config.yaml
n_layer: 14
activation: "swiglu"
init_std_router: 0.0293
lr_router: 0.00148
tie_embeddings: false
optimizer: "soap_variant"
lr: 0.0054
seq_len: 768
dataset: "wikipedia_en"
Below are experts of layer 6 (counted from 0) of a mixture-of-experts language model. Rows are named router (the router's row for the expert), down (a neuron's output weights, with its number) and show model dimensions 0-255. Each number is 50 + 15 x the weight over its row's rms, rounded and kept within 0 to 99.
Before each expert's rows: "comes before" lists some tokens at least twice as common just after its tokens as in all text. This comes from a sample of Wikipedia text that the model never trained on. Tokens count by the router's weight.

# expert 113
comes before: "(", "| ", "was ", ", ", "and ", "is "
router:66 76 43 37 52 50 74 63 30 56 67 54 52 96 83 34 21 26 45 66 46 58 53 44 76 60 21 49 45 74 83 79 58 54 36 15 21 48 73 58 33 47 49 47 53 50 21 62 18 57 41 58 37 75 62 56 55 75 43 24 48 19 61 45 65 63 29 34 72 57 57 59 73 36 52 46 75 46 39 53 67 53 44 65 39 56 50 52 45 55 56 54 51 43 29 52 44 53 44 49 66 45 58 50 37 51 65 46 55 43 12 49 68 43 28 78 44 72 57 41 65 71 70 23 43 50 45 51 49 46 32 63 48 53 38 29 73 71 34 38 36 43 49 53 45 36 41 60 38 47 70 49 51 59 86 62 37 67 69 51 39 56 77 51 54 56 47 87 19 43 34 43 58 32 43 31 43 34 49 48 59 36 53 28 75 57 43 53 60 19 70 27 58 44 21 39 39 56 38 48 32 43 61 43 76 35 42 60 66 44 48 55 21 48 43 47 50 41 54 36 35 49 70 42 49 60 51 58 53 63 50 61 34 34 46 35 42 53 65 49 68 32 51 34 62 53 62 70 50 36 51 20 20 52 72 34
down0:83 21 50 66 33 48 50 86 49 17 81 61 47 54 35 70 50 45 54 45 28 56 51 58 61 37 67 28 68 49 70 59 49 49 50 61 61 07 36 63 49 58 54 40 47 69 80 35 53 38 57 67 31 35 38 41 73 30 60 33 38 63 19 30 72 73 59 78 37 28 40 43 22 59 59 53 20 61 45 78 50 64 29 39 21 59 45 66 60 42 64 57 46 22 56 47 53 65 56 69 50 23 12 43 38 33 39 43 68 42 67 57 72 76 49 37 55 51 56 74 48 47 47 52 36 27 57 41 59 28 44 28 74 42 35 41 54 55 63 64 51 63 72 55 46 52 45 57 71 33 51 40 64 54 72 55 54 40 78 62 63 52 52 68 69 63 50 33 59 22 48 60 48 25 42 48 67 39 65 26 51 55 41 38 37 41 48 46 61 39 58 77 43 87 58 46 75 61 41 67 36 50 50 61 77 24 48 42 53 30 41 23 37 30 45 32 54 53 55 44 28 59 21 50 62 49 74 63 38 46 43 49 54 54 42 58 39 39 49 49 58 54 69 42 12 58 48 36 43 58 47 42 76 35 39 56
down1:50 74 67 73 44 47 21 25 75 46 46 35 62 21 45 43 68 24 40 58 63 69 79 43 49 62 81 36 59 41 40 32 50 53 39 63 46 58 61 59 72 35 40 47 72 54 45 63 51 63 28 66 34 20 33 54 88 40 13 68 77 48 54 34 46 61 60 44 52 50 38 47 35 71 52 26 40 25 40 53 46 59 46 38 47 43 44 69 35 52 38 29 61 52 23 53 52 51 63 47 53 66 60 29 75 26 52 90 63 46 66 48 44 43 51 78 50 55 52 64 38 69 55 32 53 43 25 37 60 29 45 50 48 70 88 50 34 45 45 48 56 52 61 67 52 31 48 18 89 41 47 74 39 40 46 61 40 70 43 79 58 45 25 21 51 41 46 38 54 40 67 68 52 73 84 46 27 57 57 47 43 54 64 51 54 32 36 38 62 77 38 52 60 40 37 56 51 44 80 52 77 67 62 69 39 47 28 65 35 47 34 49 38 31 44 47 63 25 54 62 37 34 56 27 38 66 51 33 71 25 55 51 45 60 43 61 70 10 39 51 61 46 51 62 45 43 56 48 40 63 45 68 50 53 40 64
down2:55 79 40 48 56 76 41 31 33 47 96 49 48 39 51 49 58 28 22 60 57 31 64 33 60 60 36 47 36 65 71 55 33 68 42 59 63 46 50 65 35 35 61 35 37 15 72 58 46 40 81 54 55 67 86 50 33 52 60 65 60 33 65 07 57 64 15 52 47 51 44 51 26 40 42 46 32 36 48 48 56 39 30 66 59 50 65 39 56 57 83 41 75 44 68 68 29 37 56 39 58 35 57 29 57 51 47 42 60 53 42 52 63 35 35 30 61 59 58 46 33 80 49 39 35 49 68 52 48 49 39 63 47 75 50 64 38 62 82 68 49 43 41 65 51 23 42 41 51 58 73 42 83 62 46 59 46 46 46 72 47 67 38 30 50 94 29 39 37 48 43 61 55 19 42 54 48 50 39 51 57 18 46 51 52 68 43 64 38 68 57 48 76 50 52 57 69 44 48 53 41 57 38 73 45 21 50 44 40 52 36 59 39 27 44 38 35 64 59 64 54 45 42 47 48 17 68 58 22 37 53 16 57 71 72 63 42 69 43 48 68 69 43 38 54 44 39 12 50 57 45 30 39 52 53 86
down3:62 73 21 49 85 56 51 37 55 42 61 44 49 75 48 55 25 28 43 52 57 45 59 52 27 53 55 39 48 45 33 64 27 50 68 55 64 60 70 59 56 52 69 63 65 40 67 28 46 43 25 33 42 38 29 39 44 31 17 68 60 33 69 26 32 84 36 60 49 65 42 57 51 28 24 50 41 41 38 69 52 56 57 36 51 54 40 61 47 58 47 49 64 81 44 39 35 54 41 37 52 53 43 40 42 63 43 52 67 66 21 72 48 56 52 91 34 40 51 37 56 71 60 33 40 57 72 57 46 28 63 74 46 25 53 40 37 44 28 70 52 62 32 43 53 09 44 47 57 51 43 87 42 46 16 67 54 51 19 59 34 50 45 34 38 31 53 71 84 53 89 47 72 61 75 33 46 58 65 75 24 46 55 20 41 61 44 52 58 57 76 59 75 48 43 42 41 29 61 26 55 48 29 42 47 71 61 51 39 52 41 79 49 63 60 35 38 49 35 62 34 52 93 57 28 61 41 55 51 40 31 56 83 63 52 46 60 58 43 51 33 52 60 37 38 48 49 56 58 65 54 68 48 70 42 39
down4:32 36 60 35 44 40 55 40 49 48 36 73 67 67 59 45 23 40 67 50 50 43 37 63 46 57 63 69 65 94 37 49 52 69 41 55 44 27 48 57 39 57 45 52 82 66 85 41 35 40 44 35 70 65 57 13 33 33 65 61 45 52 40 71 37 43 44 42 39 51 56 51 39 68 76 41 51 46 58 49 87 36 36 74 47 59 48 25 83 38 45 56 46 27 42 53 50 47 68 53 47 54 02 68 50 49 74 48 20 38 54 58 35 34 26 27 51 56 75 50 57 52 32 54 57 58 84 49 48 68 46 42 64 72 36 37 47 69 54 46 47 68 26 54 14 37 51 42 40 58 56 50 65 46 41 54 47 44 75 08 67 59 71 47 51 50 32 36 56 48 28 50 38 75 31 41 60 47 62 56 58 60 48 26 52 67 47 17 27 51 75 48 45 47 65 44 65 39 06 47 41 55 55 30 54 43 48 60 45 44 71 41 41 57 64 61 29 74 31 42 53 43 68 51 42 60 85 54 38 34 72 44 13 58 39 48 48 27 55 66 60 54 75 47 61 49 46 73 50 54 45 25 66 52 60 62
down5:34 31 61 52 46 41 48 36 59 34 33 59 49 44 23 52 33 67 63 12 66 58 49 49 29 50 39 39 36 30 37 01 54 55 81 39 53 43 39 52 60 79 47 71 34 52 42 25 42 47 30 51 49 75 52 69 66 45 46 65 52 50 73 92 25 44 58 33 48 32 21 42 39 59 24 43 67 67 68 65 51 48 46 73 66 38 49 27 27 63 55 40 67 48 45 53 62 61 69 56 55 52 73 71 56 35 28 51 55 52 52 36 00 61 45 32 53 51 43 42 63 51 70 74 47 43 03 49 65 51 49 52 33 30 58 53 65 50 33 44 32 70 74 50 43 64 62 53 47 29 11 49 49 35 49 60 37 44 48 50 64 73 45 63 49 57 37 63 49 56 50 41 38 44 64 65 45 47 34 36 40 65 35 31 61 42 71 54 56 19 46 69 48 58 43 46 53 49 70 43 44 22 67 39 48 67 37 27 70 54 64 57 67 40 53 51 42 52 57 76 47 58 46 54 41 40 33 29 47 48 55 85 58 66 59 50 71 87 49 74 53 82 69 62 61 52 51 45 70 66 65 55 39 77 37 55
down6:49 38 44 21 49 46 76 62 56 86 51 33 57 78 28 51 65 45 33 49 28 46 26 51 63 45 35 70 49 81 68 63 52 48 63 50 42 46 41 52 33 48 48 45 16 49 81 35 48 70 67 49 51 37 34 43 22 71 45 45 50 46 66 87 75 51 52 31 25 21 38 52 90 41 51 48 56 54 30 64 46 52 47 84 61 80 40 62 35 49 65 34 50 35 33 42 45 69 32 69 37 19 35 64 62 47 37 45 36 68 37 40 56 53 52 52 68 74 39 41 46 32 36 33 62 67 68 83 53 53 73 24 48 42 43 67 43 31 26 58 56 35 35 41 50 50 39 27 42 46 32 37 27 55 60 36 59 58 61 38 49 39 44 47 36 41 68 44 34 58 19 60 54 42 27 50 25 64 41 37 53 53 54 49 58 69 48 61 62 50 64 62 58 40 56 38 65 62 62 52 52 30 61 37 59 77 50 56 71 27 77 22 58 56 25 62 14 52 62 56 31 70 62 77 62 77 68 47 45 71 51 61 36 54 69 46 71 36 47 74 47 42 67 27 55 60 51 43 72 50 47 40 26 56 44 44
down7:52 53 66 60 56 36 58 55 60 47 52 26 54 29 40 67 62 37 59 64 64 72 61 15 59 62 68 43 75 28 59 35 57 51 40 52 55 72 68 34 51 43 38 38 68 46 54 71 51 79 51 70 67 21 34 42 81 68 38 58 60 71 38 44 54 45 43 39 39 60 67 72 58 56 49 39 25 32 48 49 17 51 51 27 51 50 39 78 30 47 48 41 59 53 67 36 60 52 53 64 57 64 27 52 46 35 40 32 66 57 85 74 58 49 51 41 62 44 41 60 35 42 65 39 43 30 33 40 57 30 52 47 40 43 79 51 52 27 70 68 56 44 61 73 41 55 44 16 75 25 41 79 31 29 43 70 68 17 33 63 33 44 28 45 47 34 69 33 42 48 72 80 68 45 64 41 48 86 59 47 57 55 60 69 29 55 37 57 40 73 17 66 58 65 43 53 63 52 79 43 69 49 64 55 34 76 61 15 39 26 33 41 50 51 51 16 51 32 60 38 45 52 33 43 60 49 38 39 49 43 42 52 68 55 51 42 48 60 31 44 34 64 52 68 24 69 45 24 47 67 45 71 45 20 43 41
down8:46 51 44 35 75 62 71 69 28 47 50 50 57 47 73 67 43 45 34 46 42 52 44 37 49 67 47 44 75 47 77 57 39 38 33 33 43 68 46 58 47 56 36 47 59 34 28 28 58 79 37 38 51 65 73 64 41 59 74 45 68 18 60 65 50 42 58 62 54 46 53 22 51 48 73 47 79 26 54 38 45 35 66 78 61 54 33 51 59 64 34 30 36 54 65 38 44 56 40 64 67 14 66 31 44 75 76 47 49 16 22 24 83 25 55 37 63 47 53 31 43 27 65 50 76 38 38 41 55 77 40 58 40 58 36 45 76 45 38 44 40 39 31 34 29 29 36 60 57 36 37 55 45 58 52 68 46 56 40 41 39 27 73 63 47 58 68 51 59 56 56 37 42 51 44 75 46 29 43 54 39 51 42 76 40 64 79 48 66 26 63 26 46 31 50 55 43 67 40 57 49 70 51 55 96 36 28 72 58 76 68 34 50 62 42 56 50 58 55 45 50 39 75 74 61 67 51 44 79 56 29 53 39 40 59 46 48 41 34 34 47 47 29 64 50 11 56 69 67 30 36 45 30 58 62 26
down9:59 62 36 44 91 61 52 64 70 56 45 43 60 62 15 63 45 49 53 60 71 45 39 61 55 60 74 92 42 63 30 49 57 37 45 56 51 19 85 50 31 43 79 44 56 58 42 72 61 80 46 25 54 77 44 26 51 48 81 49 34 64 83 50 66 45 75 45 36 38 43 49 41 56 50 45 40 54 56 68 41 33 51 88 44 56 40 66 56 59 60 33 28 20 57 36 42 53 63 42 38 46 67 49 39 57 42 43 31 24 26 46 70 53 53 40 45 48 52 44 38 70 07 53 53 75 50 51 17 38 28 15 60 46 52 70 43 59 31 63 68 37 53 52 24 57 29 49 44 62 50 59 30 50 42 47 34 48 71 25 27 55 58 60 69 47 42 51 32 32 61 60 51 35 69 45 36 52 45 50 61 35 27 43 59 78 43 67 62 31 67 37 54 35 37 63 59 32 14 52 45 48 43 37 46 64 71 67 36 24 32 42 45 51 60 56 51 45 48 66 45 43 50 68 43 43 59 45 50 39 59 22 35 41 81 60 82 56 43 64 86 41 66 54 64 48 57 44 49 45 45 61 51 38 58 19
down10:37 41 77 60 38 21 27 43 45 51 41 48 58 59 23 30 55 63 43 65 73 51 52 37 64 51 59 51 47 44 64 38 56 31 47 76 65 50 76 57 60 39 45 49 23 33 40 48 23 35 43 30 56 34 25 69 67 76 52 66 69 40 62 30 31 59 39 53 31 56 50 26 57 55 39 41 33 48 52 30 41 56 46 42 44 47 46 33 26 51 83 16 59 39 70 49 41 52 63 65 77 54 48 50 61 36 34 59 55 54 57 64 59 54 48 59 47 52 42 61 51 39 68 59 30 30 62 41 67 45 63 61 51 30 74 69 50 60 56 63 67 33 71 99 41 28 58 59 45 47 63 57 58 17 62 66 58 39 39 56 62 52 29 26 46 40 39 55 27 63 39 55 21 45 92 43 61 69 50 64 33 42 44 32 40 26 00 56 56 68 20 52 45 69 42 64 66 60 63 43 58 65 53 65 62 78 35 45 69 35 62 36 39 56 68 44 43 11 79 50 44 47 54 67 38 33 25 41 55 38 52 50 56 76 50 57 32 39 50 52 65 61 63 61 37 47 66 33 50 72 48 83 32 50 70 47
down11:56 48 37 22 56 71 57 46 39 72 40 42 31 54 57 36 55 68 24 46 30 45 30 76 49 63 44 61 49 42 71 65 55 15 58 48 61 79 59 56 28 65 57 44 78 61 69 24 53 19 65 39 38 58 46 73 38 42 45 42 56 36 59 60 51 41 73 49 56 49 25 49 52 61 43 58 54 49 49 68 52 68 61 47 55 61 58 38 68 64 35 43 60 39 56 53 68 59 50 58 45 46 88 56 75 25 60 33 45 42 21 52 34 29 37 37 33 40 50 50 51 71 74 80 59 55 77 61 46 41 42 26 54 36 22 39 30 27 20 44 51 76 53 19 43 40 50 59 48 48 67 40 68 58 33 59 46 47 25 21 72 67 53 45 15 56 62 48 44 39 67 27 58 38 54 54 43 20 45 52 23 64 48 31 61 30 62 36 53 44 48 50 23 28 49 57 60 17 17 55 54 48 69 24 67 59 42 56 72 91 48 63 55 52 85 73 54 52 40 63 42 51 79 60 42 68 44 36 62 55 37 74 46 76 54 49 44 56 48 30 45 53 40 44 64 37 48 69 58 57 38 80 43 68 51 56
down12:55 54 54 44 47 73 67 76 26 44 54 64 36 41 34 70 48 39 46 38 28 43 38 30 17 60 12 53 53 34 55 43 59 42 68 47 61 46 37 61 61 58 27 75 92 62 57 32 21 31 48 28 35 36 61 64 38 48 64 48 45 34 45 58 79 25 57 29 33 35 52 46 55 46 25 58 71 64 42 48 50 45 60 40 40 81 28 73 20 70 23 36 44 37 30 36 44 81 55 55 46 24 56 85 36 00 59 58 44 52 57 65 70 34 36 48 54 42 61 44 53 56 47 56 25 65 55 21 26 64 53 57 48 57 30 46 41 51 46 35 70 60 57 52 66 47 64 52 54 46 53 54 74 64 67 33 63 48 41 50 43 24 36 56 60 38 39 47 56 51 54 74 54 29 40 63 46 61 39 55 47 30 45 72 28 60 44 51 33 33 69 82 43 45 44 39 82 61 52 58 58 35 34 33 70 55 47 50 64 68 49 52 74 53 49 47 59 31 51 62 60 66 57 75 62 57 43 40 50 68 48 62 80 45 58 31 54 50 74 66 53 57 30 53 59 56 53 52 89 68 52 58 35 69 54 17
down13:47 21 21 64 44 27 62 51 50 40 52 74 30 52 63 47 55 73 46 39 40 43 47 72 63 58 58 55 55 44 69 39 54 28 46 64 45 31 69 73 36 68 73 64 37 87 42 66 41 59 45 26 47 26 38 32 50 53 31 60 41 87 40 34 33 47 43 62 51 30 42 67 38 49 34 40 23 26 46 36 41 48 85 29 46 37 63 59 77 42 56 65 49 54 69 41 31 29 59 82 65 47 50 26 42 50 51 61 66 64 63 38 70 39 35 50 49 61 44 75 68 26 54 79 58 43 53 47 40 52 40 59 48 63 54 55 52 82 42 21 45 60 56 45 94 31 45 60 24 65 70 57 58 43 55 35 41 31 54 50 56 56 39 31 45 50 64 57 43 40 81 42 38 47 55 55 37 41 26 57 65 46 63 15 56 48 19 46 63 67 56 67 20 63 52 17 56 67 47 58 60 55 34 35 57 49 68 42 63 47 35 47 40 20 30 57 45 56 28 72 40 46 51 65 24 58 55 86 51 51 27 57 45 78 37 41 48 47 41 52 51 25 67 43 58 65 49 34 51 52 70 73 82 63 34 65
down14:22 44 35 23 33 33 18 32 45 37 57 46 72 51 22 31 37 68 67 38 53 39 90 67 44 33 44 56 55 28 28 54 35 53 47 61 51 72 41 43 32 69 36 50 69 55 47 65 42 64 40 52 50 34 53 36 28 64 43 18 45 73 63 45 49 44 71 56 38 50 38 54 60 47 59 34 34 21 71 73 43 56 63 40 65 44 76 77 82 47 56 25 47 36 64 42 39 67 48 78 67 28 00 55 45 74 51 45 39 71 54 54 61 28 48 63 68 67 51 47 60 63 59 39 65 42 89 35 26 60 40 53 15 46 60 56 66 28 53 37 80 49 44 46 39 69 48 38 66 86 48 38 73 77 51 71 45 47 41 35 34 49 55 55 59 53 41 52 55 25 52 55 56 33 30 31 54 46 54 55 72 34 39 29 58 60 71 46 58 63 43 44 55 34 58 85 38 45 61 42 65 71 45 64 41 41 67 49 57 35 45 35 38 43 46 81 39 52 55 29 48 53 56 70 55 31 56 66 71 59 55 61 35 52 55 44 48 37 71 53 53 42 58 53 62 52 62 75 44 18 48 58 49 42 55 44
down15:45 94 46 55 54 70 28 56 53 70 35 23 22 30 39 36 50 61 20 58 57 47 61 58 40 66 62 58 45 17 44 51 47 56 57 43 46 72 67 54 64 57 65 50 54 49 59 59 67 56 34 56 46 12 50 44 55 31 19 74 62 29 69 27 53 57 60 33 43 46 34 61 42 43 33 38 32 57 44 66 39 53 32 62 62 64 44 73 32 21 31 30 61 44 50 60 58 44 50 51 67 60 64 20 64 48 22 80 49 54 40 58 55 66 62 54 65 48 35 58 69 42 43 52 40 50 67 46 17 29 53 54 36 50 75 51 44 49 43 56 52 77 74 37 54 37 47 48 59 39 36 64 46 69 26 68 63 56 26 66 50 52 26 55 23 39 47 82 68 62 81 47 58 56 60 30 17 67 56 52 30 51 59 59 77 35 48 51 50 71 40 61 28 54 35 79 27 26 92 23 77 71 55 62 61 47 33 54 32 50 55 67 36 44 57 35 42 39 56 52 20 56 57 46 49 41 35 25 33 42 43 61 90 53 44 30 57 60 50 53 52 58 62 62 35 53 65 48 47 61 52 58 60 85 53 47
down16:59 49 41 64 63 45 56 69 28 54 50 47 46 71 58 28 49 34 76 60 53 56 49 39 57 47 43 76 49 83 74 68 71 63 55 26 49 53 61 31 54 69 46 70 69 49 49 95 57 56 61 27 39 70 62 40 50 49 41 11 46 57 42 38 70 40 34 53 43 58 38 62 68 29 61 37 41 52 45 34 61 33 37 43 50 56 55 80 67 34 45 46 69 30 61 30 44 49 43 46 44 23 48 70 55 40 56 62 46 62 54 55 63 36 05 65 24 56 69 51 37 50 62 12 40 73 76 56 51 40 39 38 83 82 41 43 61 19 79 61 54 49 61 05 64 71 55 46 39 71 80 41 67 45 43 63 85 62 34 63 48 41 50 25 40 52 62 51 50 54 82 49 56 61 45 37 43 55 71 58 49 37 57 34 55 64 34 29 46 32 44 64 39 31 14 58 56 48 58 54 57 50 55 50 21 55 51 29 51 54 42 41 39 42 53 32 47 46 48 58 67 41 36 43 23 69 55 47 61 48 36 51 36 46 30 40 36 44 81 26 49 31 41 42 57 31 55 47 69 53 34 66 25 30 70 60
down17:51 51 38 28 41 44 44 53 48 59 38 60 37 45 67 49 19 61 43 52 42 48 41 64 45 83 42 45 47 71 60 51 57 46 59 69 80 62 41 59 49 52 27 52 40 40 40 72 64 39 45 48 76 36 35 53 69 30 34 55 53 83 29 46 41 59 43 64 41 28 74 52 37 52 53 67 43 57 50 56 21 41 14 23 56 49 34 68 31 24 68 40 57 57 48 32 49 50 43 49 48 52 10 57 71 71 25 49 43 58 80 56 64 79 58 36 19 49 51 61 58 44 60 55 62 74 59 36 18 29 47 62 54 39 46 62 48 53 50 63 42 49 53 45 48 41 28 38 63 75 44 59 34 41 37 61 56 61 56 60 69 50 39 38 73 63 79 47 83 51 44 79 79 45 64 58 36 54 46 51 72 32 50 42 25 54 57 45 62 68 30 86 70 91 38 37 30 64 66 24 63 60 55 43 42 51 36 59 43 38 24 49 63 34 35 70 53 33 59 30 64 64 35 56 47 15 22 33 69 45 46 47 87 57 42 58 44 32 40 57 39 60 61 54 23 43 69 28 41 55 70 73 56 42 46 31
down18:62 55 47 38 83 46 43 41 53 47 51 71 57 67 55 33 30 30 55 61 68 62 60 72 70 55 33 48 53 80 74 48 51 43 23 24 42 57 47 42 54 89 47 61 33 41 51 43 44 36 50 28 45 33 27 40 38 30 42 63 51 50 55 25 60 32 53 76 60 30 56 69 46 52 37 59 40 41 66 91 87 30 70 52 62 52 48 89 78 58 40 46 43 13 40 62 41 58 34 51 45 55 56 60 57 58 46 74 61 64 69 48 44 16 69 59 24 29 47 67 57 62 19 34 70 30 19 56 45 38 36 50 48 57 53 49 59 34 34 57 48 45 52 54 37 27 27 45 60 55 41 40 25 47 59 69 44 59 41 63 60 26 41 65 42 65 50 46 65 47 83 33 54 62 42 56 48 48 56 46 50 61 81 44 53 50 57 35 36 61 61 65 64 38 38 53 24 26 61 50 35 40 26 65 42 62 63 33 66 50 54 33 58 48 40 55 52 61 29 73 21 57 55 73 34 72 76 63 55 26 45 65 70 62 70 49 66 64 42 38 48 38 81 53 26 72 36 38 44 48 33 35 32 58 19 42
down19:32 56 17 63 30 46 43 49 33 44 41 32 50 53 32 35 70 54 40 64 28 40 34 33 59 78 33 64 48 52 55 66 49 53 57 48 31 53 55 35 43 35 17 27 75 62 49 64 30 34 43 45 38 34 73 45 37 60 60 44 65 18 49 60 36 68 52 58 81 57 52 25 64 47 43 67 66 45 49 22 47 49 75 34 47 52 54 35 17 57 52 45 64 27 60 59 50 54 71 62 57 32 60 55 51 09 40 52 64 53 59 23 68 40 54 58 50 52 63 51 49 42 81 51 47 52 49 58 41 75 26 53 48 52 77 65 41 41 37 40 30 68 99 76 50 47 35 69 46 44 51 73 59 74 69 75 53 64 20 38 47 52 45 38 46 33 59 57 59 72 56 59 41 54 57 58 62 77 33 61 47 65 44 42 55 31 42 27 55 51 44 48 51 34 46 21 30 73 40 50 21 60 54 86 54 57 51 26 79 56 67 48 39 43 57 47 52 43 49 57 35 56 39 37 68 53 63 54 72 57 39 48 55 52 62 47 53 72 47 13 19 65 63 50 60 23 59 57 39 57 43 99 36 46 34 49
down20:43 70 49 70 74 40 46 51 38 66 36 42 47 41 42 52 54 40 75 76 53 43 26 28 56 48 22 67 47 33 74 55 59 35 48 56 50 48 57 17 49 34 44 57 56 50 71 49 31 49 62 42 62 29 45 35 66 46 46 58 27 75 25 20 36 54 56 49 43 54 38 51 59 52 51 53 11 25 83 59 28 49 40 43 35 40 42 50 33 63 42 48 58 31 73 72 66 50 39 46 70 50 61 60 49 47 17 44 65 56 99 64 70 46 59 54 45 16 48 39 63 53 68 54 41 45 51 63 54 36 53 28 33 38 68 77 54 53 50 60 53 49 76 81 54 25 41 30 69 60 72 60 54 39 75 59 55 46 36 55 53 68 57 54 65 56 42 31 75 33 46 77 64 16 58 43 33 58 42 45 45 65 75 43 28 50 33 39 32 59 45 77 61 56 54 48 59 16 60 66 47 66 63 66 47 66 74 11 39 31 46 55 50 18 43 47 58 71 37 57 39 69 32 35 64 59 52 52 61 31 37 69 60 36 58 63 19 50 50 45 40 41 44 71 40 55 46 24 39 64 69 65 65 29 30 58
down21:45 58 42 58 57 64 63 10 36 75 69 45 51 32 50 44 28 40 26 72 33 44 53 63 57 30 62 30 35 16 53 54 44 43 47 57 52 50 61 58 63 57 37 50 73 47 55 64 63 30 70 47 27 47 28 48 32 44 49 49 36 56 48 29 46 60 65 45 58 47 27 60 53 44 29 40 26 69 41 25 39 59 70 34 65 61 59 63 49 50 44 50 77 50 48 58 61 38 57 72 81 57 51 44 65 43 67 68 43 80 51 43 66 37 55 44 31 33 58 69 64 63 75 48 50 43 71 75 39 54 31 65 45 43 47 55 49 26 51 53 38 71 41 76 78 54 33 40 42 56 50 29 67 47 23 66 48 50 20 55 45 37 42 23 31 17 61 71 57 31 47 39 33 91 35 43 64 57 29 53 31 44 35 68 76 55 45 57 44 76 38 47 54 47 46 58 60 37 55 40 28 49 19 77 51 39 47 66 52 76 35 44 58 74 79 21 55 23 56 67 31 38 70 37 48 51 51 61 63 55 58 35 71 57 68 49 39 59 44 30 35 26 62 48 51 52 46 95 51 38 52 62 78 61 59 87
down22:32 54 58 47 65 65 88 52 46 52 51 62 12 68 52 63 40 72 38 30 51 81 83 56 54 48 51 60 55 60 63 43 62 52 50 41 58 45 79 55 66 45 53 46 37 59 71 50 28 66 61 55 57 33 40 46 51 47 53 37 14 36 45 69 35 58 52 45 50 52 26 54 42 47 40 50 56 55 66 48 48 42 54 50 89 66 52 72 53 45 24 40 50 54 41 37 61 71 63 57 33 54 00 56 99 56 38 44 65 68 63 43 49 43 68 51 40 36 60 67 70 38 15 50 57 44 45 52 43 72 51 26 31 30 50 44 38 41 52 45 59 58 68 33 46 74 28 27 38 40 35 30 62 62 60 21 47 51 47 64 54 32 40 15 63 56 64 61 38 37 25 66 17 47 44 67 47 43 25 41 76 42 42 28 36 53 76 60 64 66 34 63 21 32 62 30 24 51 57 34 68 53 37 63 46 45 62 53 19 61 63 47 69 57 38 54 73 33 49 70 49 42 48 50 49 62 21 48 48 56 59 76 37 37 36 43 28 57 45 30 66 50 45 57 79 31 67 46 47 54 42 65 72 59 62 48
down23:48 35 71 68 57 43 70 46 61 56 55 34 36 48 38 27 55 75 33 64 47 19 26 47 70 43 60 74 91 68 82 33 55 53 54 65 70 47 64 57 54 50 65 49 55 52 55 42 32 68 69 43 36 57 39 29 49 72 62 70 51 71 47 82 47 40 62 51 54 63 40 29 45 35 55 50 64 29 42 47 36 54 60 15 38 60 41 31 77 53 42 63 58 59 29 43 79 51 59 69 21 54 20 39 43 49 54 28 49 45 51 52 57 69 41 37 60 30 37 28 38 65 61 57 33 58 26 23 29 45 70 54 64 61 21 42 49 50 61 64 53 54 37 37 56 67 62 48 67 03 63 48 51 18 43 52 51 48 55 10 81 35 40 41 65 49 47 28 50 39 61 70 66 47 52 42 69 44 29 49 40 44 37 48 69 74 41 64 65 47 66 36 46 41 63 53 67 51 47 41 64 70 54 44 27 42 87 30 54 50 54 26 71 39 42 31 47 46 19 60 58 56 82 59 48 52 51 58 61 43 46 52 27 59 39 62 43 63 37 44 03 77 54 44 38 50 43 39 61 45 34 61 74 53 40 45
down24:40 36 72 59 57 38 65 40 33 40 62 61 47 57 35 80 74 43 38 45 48 55 51 43 63 35 33 31 63 46 79 72 77 15 47 42 75 39 41 66 58 52 64 40 53 67 52 28 54 40 99 13 52 76 64 85 65 53 48 50 47 60 46 43 53 56 49 62 54 46 47 33 38 52 52 51 66 59 50 69 67 19 64 50 36 58 59 27 39 35 64 52 33 44 75 52 34 53 45 35 63 62 85 67 45 52 71 47 36 64 32 43 45 57 72 43 55 62 70 38 49 47 51 62 34 72 43 30 56 41 34 61 53 43 29 50 44 45 51 46 47 38 66 54 60 26 58 66 57 49 65 25 47 91 80 20 13 46 74 40 56 79 54 37 47 58 46 45 48 72 14 66 52 60 59 37 34 37 42 49 61 41 34 31 64 21 33 36 26 27 50 21 39 51 25 43 38 39 30 70 39 53 68 46 75 77 59 40 76 57 65 54 37 53 33 29 57 56 53 51 52 53 56 54 47 36 55 38 67 17 65 47 21 47 63 50 55 36 36 38 54 60 52 43 65 43 55 61 54 58 30 39 29 40 62 62
down25:50 51 52 40 51 22 64 65 60 71 47 37 48 30 72 36 48 42 60 64 65 46 31 47 83 47 32 72 47 72 80 81 58 25 63 42 34 70 65 67 27 56 20 25 38 35 36 25 40 52 84 75 57 74 67 48 39 33 40 50 53 54 44 45 69 53 43 38 55 24 57 36 74 49 58 46 56 39 24 54 67 47 53 66 57 65 82 40 63 58 87 67 52 60 55 50 67 14 58 53 47 37 32 39 38 62 58 33 55 54 36 58 29 30 45 28 41 34 26 57 67 60 69 30 83 33 51 55 51 55 46 34 49 69 72 47 50 46 56 40 54 54 71 24 47 37 39 36 67 34 70 25 37 69 48 69 59 35 40 86 46 52 33 48 34 56 60 54 47 25 30 32 30 71 48 58 25 32 31 12 52 40 70 48 55 41 52 41 62 71 75 43 58 49 37 44 33 56 56 59 44 38 54 69 32 58 63 39 17 39 32 20 64 55 64 47 39 48 44 54 65 33 46 57 48 44 61 55 50 39 19 44 45 64 67 48 57 53 49 47 67 59 54 92 43 63 54 51 64 44 62 43 40 45 66 60
down26:34 85 39 32 24 52 55 33 56 13 58 55 56 20 40 50 37 65 49 14 35 51 45 43 45 36 61 51 31 40 51 45 30 44 36 54 47 31 54 59 40 56 44 63 82 47 46 29 30 44 51 36 48 61 25 44 22 59 73 59 48 39 52 64 64 62 52 47 39 65 62 54 41 51 33 78 51 31 46 53 64 50 61 52 43 58 56 92 28 70 37 65 43 50 55 46 48 52 64 49 63 44 30 46 71 51 65 33 65 52 38 79 39 38 63 40 46 67 68 52 52 76 62 51 65 75 42 48 41 21 21 19 56 61 41 55 62 58 36 59 42 39 38 42 73 68 60 37 27 52 52 55 32 49 35 71 49 34 25 70 57 21 46 42 68 53 57 50 65 58 57 32 66 49 45 38 18 60 50 84 41 49 30 48 62 54 26 41 22 84 56 39 26 39 60 56 48 60 78 42 44 40 38 39 68 62 46 54 73 74 26 58 55 58 62 53 31 55 62 55 35 32 43 61 57 69 41 41 42 59 56 83 66 90 77 70 62 47 75 57 67 62 51 64 48 64 55 69 41 43 44 22 60 43 10 42